config.yaml
n_layer: 12
d_model: 512
n_experts: 128
experts_per_token: 6
d_expert: 64
d_shared_expert: 384
activation: "swiglu"
moe_layers: [0, 2, 4, 6, 8, 10]
router_score: "softmax"
normalize_top_k: false
routed_scale: 4.62
balance_loss: 0.0137
balance_bias: false
router_z_loss: 0.0001
router_bias: true
shared_expert_gate: true
init_std_router: 0.0196
lr_router: 0.00083
vocab_size: 46230
norm: "rmsnorm"
norm_eps: 1e-05
tie_embeddings: true
optimizer: "soap_variant"
lr: 0.00263
beta1: 0.95
beta2: 0.95
grad_clip: 1.0
batch_tokens: 131072
seq_len: 768
train_tokens: 523100000
steps: 3991
dataset: "wikipedia_en"
Below are experts of layer 2 (counted from 0) of a mixture-of-experts language model. Rows are named gate (a neuron's input weights, with its number), up (a neuron's input weights, with its number) and show model dimensions 448-511. Each number is 128 + 32 x the weight over its row's rms, rounded and kept within 0 to 255.
Before each expert's rows: "comes after" lists some tokens at least twice as common just before its tokens as in all text. This comes from a sample of Wikipedia text that the model never trained on. Tokens count by the router's weight.

# expert 39
comes after: ".", "1", "2", ":", " | .", " "
gate0 [ 97  82 101 195 111 148 115  96 116 144 118 156  99 103 156 128 120 153  97 147 138 119 128 107  83 162 120  80 171  79 116 125 147  66 120 127 140 160 108 177 130 124 136 114 159 179 133  72 186  51  76 110 141 160  92 147 136 129 183 147  99  77 173 148]
up0 [ 65 180 108 134 100 149 101 184 100 186 154 117 173 153 197 106 127 187 106 127 127  93 156 108 164 132 175 164 120 108 131 167  67  80  72  99 141 179 129 122 134  56 100 112  92 149 123  68 136 155 110 178  50 106 142 155 109 119 163  79  98 139 158 109]
gate1 [111  96 123 109  58 165 130  67 107  97 147 125 115 189 136 106 121 104  92 146 140 138 116 120 128  96 104  97 153 111 101  96  86 105  65 211 125 152 133 141 110  33 136  96  67 167 119 103 118 149 137 140 189 117 168  80 180 146 151 175 168 116 120  80]
up1 [143 164  80 148 170 178 174 173  81 146  79 130 125 174 162 133 110 137 141 123 111  93 146 105 202  89 168 132 153 165  44 133 153 123 222  84 137 132 136 172 141 112 204 109  69 121 104 138 215 141 115 138 153 101  93 151 112 141 125 129 170  86  90 101]

# expert 17
comes after: " | ", "–", " ", ".", " (", "; "
gate0 [142 151 115 136  96 119  80 104 119 141 152 142 108 160 121 124 114 196  68 185 132 135 120  79  92 104 114  93 163 148  95 134 114  73  86 123 174 176 135 149 143  79  85 112 121 134 125 118 155  72 102 124 175 119  63 134 126 184 109  66 101 120 168 137]
up0 [ 93 202 169 115 106 161  96 161  87 168 121 160 170 131 186 136 138 136 133 169 119  76 128  38 145 201 170 136 113 128 124 191  77 112 108 120 132 143 119 184 160  47 126  99 139 184 139 119 119 170 142  98 103  89 177 155  95 145 146 137  64 169 132 136]
gate1 [105 169 146 134  82 134 108  66 135 139 159 143 135 116  84  83 118 138  88 188  54 106 132  92 174  91  77 142 107 178 128  94  71 121  70 127 121 201  91 134 145  72  95  95 110 164  68 143 108 135 141 145 154 120 170  71 139 148  93 134 119  69 131 117]
up1 [124 131 133 127 158 171 107 144  68  86  66 125 139 187 154 169 146 133 159 119 131 123 185  91 112 101 107 111 118 132 103 123 108 136 190 110 125  72 155 130 169 125 115  94  91 139 158 100 179 120 106 155 121 131 108 154  67 140 151  75 175  87 110  54]

# expert 5
comes after: "\n", "\n\n", "0", " JP", " in ", "}"
gate0 [ 94 156 114 151 123 149  88  94 127 173 110  93 105 122 137 139 107 163  84 146 128 148 106 118 116 150 103  94 157 171  72 159 100  62 138 132 109 154 146 152  73 111 190  97 131 170 154 113 127 100  86 119 169 113 117 177 157 154 110 145 140 137 137 136]
up0 [ 70 183 152 137 114 142 141 164  83  95 117 156 184 195 161 103 128 141  82 141 118 120 171  95 167 163 149 123 104 104 105 177  71 100 102 103 148 144 130 132 167  92 116 152 124 164 106 111  92 168 109  82  74 129 147 146 125 120 128 133  92 196 129 155]
gate1 [ 89 161 178 110  55 166 111  91 152 140 168 144 158 115 165 139 132 150 141 178  99 137 121 107 139  93 149 128 138 158  96 171 121 122  98 161 154 156 114 137 121  47  91  87  74 148  97 123  92 112 131 118 135 138 120  76 157 164 178 142 159  73 108 114]
up1 [149 124  88 116 173 162 121 163 102 113  70 126  97 156 113 154 158 120 130  99 113 127 171  67  95  90 153 111 143 105  94 109 124 118 157  99 148 113 156 110 212 103 133 102  54 135  78 100 177 151 112 105 204 126 152 148 116 119 127 123 127  76 111 115]

# expert 52
comes after: " |", ")", " |  |", " |  |  |", ") |", ";"
gate0 [ 55  87 126 156  92 164  57 142  82 151 113 163  75 175 192 113 161 101 129 159 142 134 130 100  61 172 101  65 158 169 120 157 137  84  66 105 110 219 118 187 121 131 137  83 137 173 151 130  96  90 105 113 125 135 118 141 149 138  95 129  84 138 150  96]
up0 [ 43 195 121 137  81 135 115 141  59 162  59 149 158 125 192 119  81 161 138 141 168  71 138  92 113 115 129  99 108 131  49 176  47 132  69 121 157 120 103 186 170  78 118 128 112 181 104 104  96 144 124 139  86 143 159 122  78 177 149 117  99 148 167 118]
gate1 [ 67 138 138 131  47 173 117  87 122  75 136 180 133 130 141 110 133  60 138 145 149 100 150 134 158 119  79 115 157 140 113 153 156 146 109 152  83 164  81 112 155  52  89 121  94 158 136  88  86 163 143  65 106 138 166 111 208 128 113 150 151  92 122  89]
up1 [119 149 142 111 172 164 128 179  97  93  68 147  69 127 117 143  91 140 132 146  77 116 138  63 112  85 158 124 150 138  60 131 137 137 178 112 122 129 130 113 189 127 157 122 119  86  91 192 168 109 122 128 141 102 167 167  95 135 160 125 116  83 137  84]

# expert 64
comes after: "1", ",", "2", "| ", " | .", " ="
gate0 [ 89 107 168 166 113 175 116 110 115 120 135 135 115 145 174 150  89 106 103 146 119 131  77  70 105 142  96  69 122 156  90 151 177  83 169 100 100 198  97 177 126 101  87 135 132 175 141 105 137  54 134 148 165 131 125 150 107 138  75  94  69 135 148 133]
up0 [ 44 149 159 154 145 161 113 138 123 123 100 165 177 119 120 126 129 110 107 172 149  89 109  41 161 143  87 112  94  96 128 146 143 113 148 106  84 137  92 150 180  84 117  98 134 209 114 143  84 173 145 180 126  96 216  97  81 130 132 121  95 164 132 119]
gate1 [ 48 130 138 118  94 129 105  84 114 123 142 183 136 199 119  88  78 104 105 151  96 169 116 113 129 104  60 116  88 178 107  59 148  89  90 151 143 117 128  98 142  94  90 103 128 170 102 103  89 164 110 131 127 140 161  65 165 157 114 165 167 114 131 104]
up1 [ 94 142 133 170 145 183  85 114  93 125  99 131 122 102 144 111 112  92 172 126 128 131 132 128 120  93 108  81 115 133  99 127 153 179 135  85 173 104 144  79 200 133 147 164  78 141 104 139 211 136 106 123 143 103 129 207  99 119 139 111 141  73 145 113]

# expert 7
comes after: "\n\n", "\n", ".", " |  | C", "| ", " In "
gate0 [ 83 129  86 120 123 179 124 158 128 150  91 132 106 156 108 112 125 186 125 155 139 132 147  92  79 117  89 116 122 128 115 155 132  57 162 109 117 172 178 162  76 130  83 182 129 165 159  87 192  82 145  95 103 114  79 141  95 106 126 134 143 132 133  93]
up0 [ 95 192 109 138 131 164 117 170 112 154  83 164 155 120 130 147  85 142 104 152  98 154 135  28 146 156 150  80 102 101 103 213  85 125 108 122 135 136 139 182 100 114 131 157  84 201 124  87 115 177 150 121  94 103 178 116 102 116 177 102  78 137 136  95]
gate1 [107 176 138 117  90 153 101  94 104  74 148 222 135 129 121 113  73  72 150 188 103 128 132 133 157 102  66 100 133 119 125  85 126 133 119 142 154 162  79 122 143 119  67 114  61 152 164 106 115 138 110 141 185 138 140  91 190 144 148 116 131 118 130 114]
up1 [149 122 128 118 102 197 128 109 109 117  66 136 154 153 144 164  93  75 129 141  95 127 149 101 151  81 124 134  96 113 115 148 131 154 191  95 138 118 164 112 144  97 123 112  84 123  67 146 174 135 141 139 125 103 151 164  57  90  75 131 117  71 100  85]

# expert 33
comes after: "2", "1", " (", "–", " ", "; "
gate0 [ 98 104  81 136 109 166 113 144 123 159 100 133 120 149 101 126  67 180 104 171 105 172 151 104  72 133 122  81 193 165  68 174 127  64 123  87  99 207 128 160 115 130 180 115 140 194 123  43 105  91 106  98 168 118  85 122 116 125 116 138 106 117 135  93]
up0 [132 172 150 160  36 133 151 145  97 182  99  94 157 119 162 135 123 118  83 177 120 131  78  67 167 132 119 103 120 134 126 143  72 102  92 108 113 141 127 220 182  81 165 159 113 175 107 118 143 200 128 114  99 110 141 130 107  91 160  96 126 148 117 109]
gate1 [151 156 129 104  62 182 114  88  93  62 173 168 115 164 130 105  91 153 100 151  85 132 115 110 128 108 138 106 162 127  75 126  72 127 127 143 134 165 136 117 145  73  59 114 118 157 101 138  87 134 111  95 146 121 131 125 175 138 143 127 100 106 154  90]
up1 [142 152 143 123 116 184 139 146  92 120  28 148  75 148 173  75 128 115 184 131 125 101 144 107 126 108 109 107 143 130  53 125 174 157 182  78 136 115 144  83 160 122 140  96  44 121  95 134 201 142  95 132 121  88 140 149  86 114 136 173 117  86 118  80]

# expert 72
comes after: "\n", "3", "6", "0", "1", "4"
gate0 [101 109 122 142  89 114 103 113 109 195 126 139  64 162 176 183 118 142  87 168 104 154 123 111 111 119 149 141 131 131 168 160 140 112 109  91  93 178 111 137  96 144 121 110 135 160 151 110 140 122 134 111 163 134  93 204 104 161 114  85 120 111 135 107]
up0 [103 181 117 127 107 142 192 199  69 184  53 127 126 142 110 132 113 146 117 117 155  67 150  75 139 155 142 120 120  85 101 156  53  70  91 156 132 109 128 175 172  98 119 144  66 135  80 126 144 190 118 123 139 116 111 147  75 165 113 111 102 125 171 132]
gate1 [140 197 128 157  72 119 143 114 127  85 168 129 127 176 117  86 108 128  87 153  80 146  99 163 141 111  46 143 133 171 127 127  92 123  78 176 101 154 103  76 163  85  94 111  85 169  96 122  95 169 111 205 210 172 164 133 191 177 142 151 133  41 136 153]
up1 [149 159 108 122  97 115 126 126 118  98  83 142 152 127 161 146  80  93 181 176 104 130 152 127 164  93 110 127 137 139 100 135 152 138 204  58 134 115 153 110 179 106 148 112  45 130 127 115 245  85 142 112 139 119 108 139  80 115 132 176 119  48 139 166]

# expert 95
comes after: "\n\n", "\n", " \"", "—", ", \"", " '"
gate0 [ 69 112 106 115 128  96 111 146 121 149 111 114  94 153 120 106 138 176 110 151 108 167  99  57  85 150 114  53 181 144 107 171 101  61  90 130  89 157 150 154 107 103 148 125 119 132 143 109 129  81  64  86 137  67  88 130  62 155 151 138 117 128 135 167]
up0 [ 94 196 107 164  44 131 144 138  84 144  99 124 148 150 131 112 118  72 117 111 157  95 180 104 210 139 138  98 114 105  78 182  52  95  77 111 157 140 133 189 141  75 123 125 101 139 100  76 103 158 122 112 124 130 136 120  70 111 133  86  96 146 133 125]
gate1 [110 152 146  95  64 137 126 127  80 109 149 137 125 125 119  98 150 166  74 190  70 105 142 102 130 122 102 138 120 104 108  93  83 102  95 175 127 162 165 109 133 100 106 123  72 146 122  77 109 149 114 145 141 179 175 103 185 151 136 157  95 101 110 125]
up1 [157 158 141 156 119 175 114 173  54 127  29 159  81 107 163 163  91  94 129 166  72 123 124  82 113 100  90 151 125 168  89 130 129 156 142 111 163 101 199 108 169  88 133  83  74 184 129  97 188 121 110 121 140 108 151 221  96 136 123 132  99  88 100 127]

# expert 62
comes after: "\n\n", ".", "\n", "| ", "==", "==="
gate0 [144 146  79 179 138 149 158  97 111 154 116 106  87 134 141 114 103 132  69 114 100 134 115 112  77 102 143  96 134 109 107 169 156  44 161 161  78 173 129 147 142 105 101 122 166 167 156 104 100  97 109  87 123 131  73 180 110 179 111 144  91 155 165 116]
up0 [ 61 183  88  92  95 110 117 178  58 172  73 179 147 128 156 123  86 110 104 150 148 121 157  48 136 172 164 129 125 114  74 139  49 133 115 108 120  93  82 187 163  77  98 107  91 132  95 130 100 106 124 118  73  95 148 120  67 122 142 118  89 117 107 150]
gate1 [111 138 176 142  63 126 130 114  98 111 141 163 135 161  84 123 145 100 129 181 105 140 185 166 147  75  48 126 133 159  91 103  89 118  78 167  93 151 101 158 131 102 109  84  72 165 118 120 139 144  99 123 128 117 140  93 167 125 109 127 133 100 110 165]
up1 [125 157 131 152 135 183 123 116 104  96  56 124  94 138 115 177 125  94 175 159 151 114 126  95  98 119 139 116 104 114  63 156 125 125 131  78 132 105 105 115 156  94 195  83 131 142 121 164 175 136 107  95 119 146 112 163  94 126 113 147 144  72 157  93]

# expert 83
comes after: " |", ")", " |  |", ".", " |  |  |", ") |"
gate0 [119 116  87 156  74 127 122 127 109 165 100 126 129 124 109 109 121 143 112 157 132 146 115  95 113 111 142  76 162 100  54 161 124  22 165 133 162 156 104 155 123 114  97 139 148 170 117 109 161  74 112  77 117 110 115 100 109 154  83 110 103  71 119 167]
up0 [ 98 130 118 169 117 107 146 168 106 148  63  95 135 152  93 140 147 149  96 137 155  52 151  59 127 164 123 104 104  95 127 153 102 104  90  76 116 116  81 132 157  88 135 118  90 128 108 118  86 125 112 112  78 137 193 138  76 145 145 175  82 158 135  96]
gate1 [101 139 143 157  23 118 113  50 124  96 149 145 170 197  96 118 107 128  93 127 106 145 111 146 152 104 120  83 114 105  65 121 111  90  87 177 120 183 148 126 112  86  97 139  98 163 109  84 101 128  94 112 162 126 127 131 208 204 134 134 152 107  99 166]
up1 [137 125 147 106 115 179 153 147  98  84  41 160 107 136 121 184 140 105 148 180 130 120 178  99 111  88 163 147 105 161 125 135 129 128 178  76 123 164 164 123 144 106 139  97  63 115 106 142 201 133 147 136 138  98 136 182 111  80 122 108 130  98 119  71]

# expert 103
comes after: ", ", " | ", "–", " in ", " (", "| "
gate0 [100 134 158 148 126 129  95 139 129 201 128  89  94 157 168 121 139 139  75 159 141 183 123 120 129 106 110  79 159 119  91 178 136  67 122 131  42 189  86 166 111 163 105 118 182 172 107  90 137  90 136 140 166 101  96 135 126 148  93 103 147 125 132 113]
up0 [ 64 173  97 121  87 172 138 148  69 177 142 104 130 111 162 120 121 125  96 155 101  91 157 116  91 166 139  92 115 128 112 160  64 123  92 125 100 138 157 190 156  90 158 132  87 183  98 116 155 102 130 136 117  85 170 140  62 158 127 186  40 124 137 112]
gate1 [ 86 119 139 115  61 188 119 113 119  76 183 123 132 140 126  81 117 113  75 172  94 131 137  96 123  88  53 124 144 169 114 102 126 117 102 147 130 127 126 103 101  75 125 160 102 131  84  73  33 150 141 123 140 129 154 157 140 132 149 176 155 103 145 108]
up1 [137 172 119 157 143 181 148 148 103 112  39 140 110 161 141 163  82  93 209 180  94 153 112 123 137 128 146 114 103 116  36 118  96 176 153  98 158 176 110 129 162 122 147 106  59 131 126 143 170 127 108 129 109  92 130 169  83 144  93 136 157  74 160  71]

# expert 116
comes after: " |", ")", " |  |", "===", ".", "=="
gate0 [ 91  95 150 124  69 159  81 110 126 157  96 126  85 125 172 141 129 117  84 179 120 109 113 131  85 124  94 104 131 128  86 139 112  66 116  96 133 152 126 185 128 103 109 145 138 181 111  65 123 115 110 135 128  91  97 188 192 120 117 116 101 117 120 171]
up0 [ 76 231 102 178  78 167 120 126  95 138  84 132 122 143 117 153  94 136  91 148 158  94 161  72 162 143 113 134 103 112  70 144  76  89 107  87 135  88 117 173 195 101 136 144  72 135 101 110 108 160  93 119  78 146 157 163  93 150 149 110  59 108 137 152]
gate1 [ 70 184 142 143  63 163  77  92 131  66 131 178 165 178 126  54 100  87 108 132  94 109 119 119 152 103  84 103 131 160  86 104 143 122 119 141 123 168 124 109 168 115 124 113 140 174 135 105 106 193  80 102 162 116 149 109 197 142 142 137 139 120  83 176]
up1 [198 141 122 122 112 195 151 149  62 105  68 178  91 132 140 158  92 112 167 157 114 106 178 105 115  26 127 135  94 135  93 155 134 120 196  65  99 141 146 118 152 100 114  78  85 143 106 132 186 124 162 134 139  71 146 192  62 129 169 128 129  49 122  87]

# expert 54
comes after: "\n\n", "\n", ".", "==", "===", " |  | C"
gate0 [ 88 135 130 127 120 148 107  84 110 132 102  89  84 174 167 140 109 120  96 174 111 114 102 113  92 125  72  61 147 114  73 195 149  73 111 103 146 196 116 154  89 118 152 188 154 135 137 106 149  67  67 137 115 128  69 145  97 123 118 158 114 123 127 167]
up0 [ 77 189 136 142  86 184  81 161  59 140  93 121 149 183 121 139 100 114 131 175 105  98 110  65 136 159 153  74 124 106  92 193  64 117 109 146 146 103 138 214 176  82 190  98  81 141 139 118 112 186 110 140 101  88 145 158  76 127 122 119  82 143 146 149]
gate1 [ 86 160 191  67  79 208 131  95 152  73 153 180 144 132 123  90  77 141  85 157 120 172  71 138 107 113  87  98 110 146 126  73 111 129  59 138 137 131 145 125  94  28 106  77  55  89 116 109 136  89 151 132 180  83 169  82 213 187 169 174 165 164 142 136]
up1 [118 197 160 154 146 177 111 161  57 130  45 158 117 145 118 139 139 122 158 153 125 108 120 107 146  82 130 134  80 113  94 170 120 165 205  99 103 132 145 126 173 147 123 134  72 179 130 150 180 111 121  69 163 133 116 166 129 151 169 106 160  83 175  41]

# expert 93
comes after: ".", "\n\n", "1", "6", " (", "3"
gate0 [113 140  96 103 115 181  65 122 117 158 130 103 125 162 197 121 138 156  92 176 133 117 120  56  97 122 144  66 132 109  64 158 141  74  94  93  88 191 139 179 130 133 151  93 132 164 126  68 104  48  92  81 206  99  99 152  92 114  92 165 113  97 140 163]
up0 [ 96 204 144 147 121 104 119 147  66 171 106 112 190 119 182  83 133 119 100 128 154  68 161  44 137 177 146  95 121 106  62 159  51 102  68  91 107  98 153 196 145  58  98 123  97 153 129  87 131 195  76 128 116 135 150 155 109 135 161 130 107 163 156 109]
gate1 [ 96 128 181 135  31 209 114 117  93 106 174 162 123 161  76 146 145  99 117 144  93 139 160 148 150 102 111 109 148 164 114  90 164 121 104 168 104 164  84 128 110  59 103 103 103 143 126 142  68 107 126 134 126  85 175 135 159 161 134 157 110  50 157 127]
up1 [124 142 126 147 140 188 157 124 101  64  83 128  71 199 115 121  80 103 152 156 119 118 173  77 104 125 134  73  93 149 113 139 110 115 192  73 124 124 173 127 158 138 136 105  91 121 133 139 160 117  83 111 157 117 106 154  63  93 151 110 131  82 123  53]

# expert 85
comes after: "2", "1", " (born ", " (age ", "- Born: ", " (aged "
gate0 [ 96  81 132 151  49 145  99 107 117 167 155 129 130 164 155 165 126  97 124 157 181 142 107 106  42 147 132  62 190  99  80 128 152  76 101 129 137 164 145 175 109 103 118 108 190 149 157 116 112 106 112 102 179  86 107 142 125 123  86  92 120  91 174 138]
up0 [ 43 144 178 165 122 120 140 172 112 183  81 135 175 149 136 119 138 159  78 147 138  92 142  81 130 141  94 140  81 125  81 152  85  90  98 121 136 131 102 179 184 120 132 134 109 166  84 139  69 133  67 101 110 118 152 155  73 106  97 155  95 133 129 113]
gate1 [ 53 162 167 108  48 160 113  87 148 121  99 168 130 154  95  89 128 136 132 158 143 120 103 112 123 108  93 130 141 152 115 127 148 119 101 176 163 198  94 132 115  63  91 110  43 164 138 112  89 153 119 150 177  92 159 111 189 163 109 127 136  74 124 105]
up1 [119 157 160 176 141 169 155 178  93  93  76 156 153 203 124 158 121 156 148 148 121 133 154 124 127  96 129 131 102 103 104 125 141 147 191  71 111 175 143  94 129 108 143 121  72 129 120 217 192 129 145 157 140  82 151 133  77 113 156  87 125  72 139  41]

# expert 98
comes after: " |", ")", " |  |", ".", " =", " |  |  |"
gate0 [108 100 113 171  93  95  73 130 161 135 108 105  92 133 194 142 123 116 107 163 155 145 121 134  94 130  85  88 184 168  97 111 135 108 153 150  91 180 143 122 127 160  92 119 153 143 115 143 154  98  85 116 168 125 115 139 154 131  99 120 110 167 137 136]
up0 [116 171 124 151  39 129 132 196 164 136  94 159 159 149 179 139 112 133 134 139  96  92 133  80 127 156 120 121 103 101  96 144  28 147 108  81 127 156  96 155 168  94 110  94 143 168 130 142 159 136 113 166 127 126 154 108 114 100 147 104  58 131 148 148]
gate1 [ 91 155 153 143  76 159 170  71 100 145 134 137 139 150 167  95  86 117 102 169  96 170 169 104 119 119  97 142  77 161  94 133 103 160 136 177 131 174 162 115 124  47 112 140  48 157 165 122 140 156 107 130 143 113 158 106 119 193 145 133 119  70  76 125]
up1 [149 129 133 156 126 160 185 158 106 116  60 148  94 125 120 174  88 144 195 147 110 129 166  81 130  93 100 144 101 130 104 158 155 147 165 109 113 135 128 106 168 101 146 122   0 140 145 134 159 101 185 116 137  86 131 169  45 135 122 124 132  76 121  87]

# expert 101
comes after: " | ", ", ", "–", " in ", " (", "\n\n"
gate0 [ 99 160  90 139 111 156 110 141 112 131 126 104  83 128 159 121  84 162  57 136 156 155 154 104  91 152 130 125 149 143  49 165 135  59 103 117 135 200 142 141 113 146 121  92 134 138 114 103 149 134  66  89 151 134 103 193 138 132  89 114 151 121 130 119]
up0 [ 38 171 110 151  69 107 110 169 100 176 110 134 154 146 118 159 147 122  98 159 139  65 145  64 127 178 156  91  67 118  66 165  91 132 153  98  96 168 144 204 112  66 120 120 101 176 127  97 125 140 142 109  67 118 144 103 110 119 129 141  26 164 128 114]
gate1 [ 90 139 187 104  56 171 123  74  98 139 192 115 191 161 130  87 102 148 105 123  95 156 157 143 119 102 112 105 136 153 102 159  57 107 142 187  85 147 171 142 149  45 104 100 101 174 123  89  73 172  88 134 134 116 127 143 182 194 112 143 101 156 122  89]
up1 [157 156 109 135 144 175 130 134  88 103  87 189 143 165 163 140 127 138 140 149 134 154 137 110 147  82 146 181 110 143 131 159 122 154 214 112 178 114 134  89 158 127 150  90  86 119 111 118 142 167 141 152 147 131 138 202 115 121 148 123 174  58 111  81]

# expert 61
comes after: "\n", "\n\n", "2", "==", " ==", "| "
gate0 [ 76 159  99 137  90 113  57  84  68 182 116  92 156 134 158 146  95 169 104 173 115 137 115 129  82  91  89 116 158 144 105 134 153  86 131 116 131 170 148 176  98 102 136 109 135 138 180 150 116  81 113  71 132 132  94 170 107 125  93 135 141 147 123 154]
up0 [ 86 236 163 122  90 140 123 163  83 120  95 154 178 129 161  99 111 158  83 158 160 105 143  74 124 141 158 102  88  74  94 150 107  88 105 138 113 124 116 163 139  69 133 139  61 148 116  89 125 179 123 112 110 130 170 151  89 119 163 161  84 112 148 152]
gate1 [102 182 144 118 104 126  55  86 145  88 158 176 143 153 155 104 109 135  68 158  77 124 121 138 146  95 125 123 117 155 102 136 106 138 124 166 149 169 162 110 153  82  93  87  54 185 132 137 105 151 169 110 159 103 142  91 152 148 137 166 170  84 125  64]
up1 [139 154 122 149 123 190 131 131  66 140  72 153 103 132 139  97 127 106 145 161 142 129 112  74 161  70 139 129 152 142 112 123 163 173 151  92 125  92 150 104 152  95 149  92  71 147 118 123 213 127 154 152 147 168 126 151  63 144 121 113 136  79 117 111]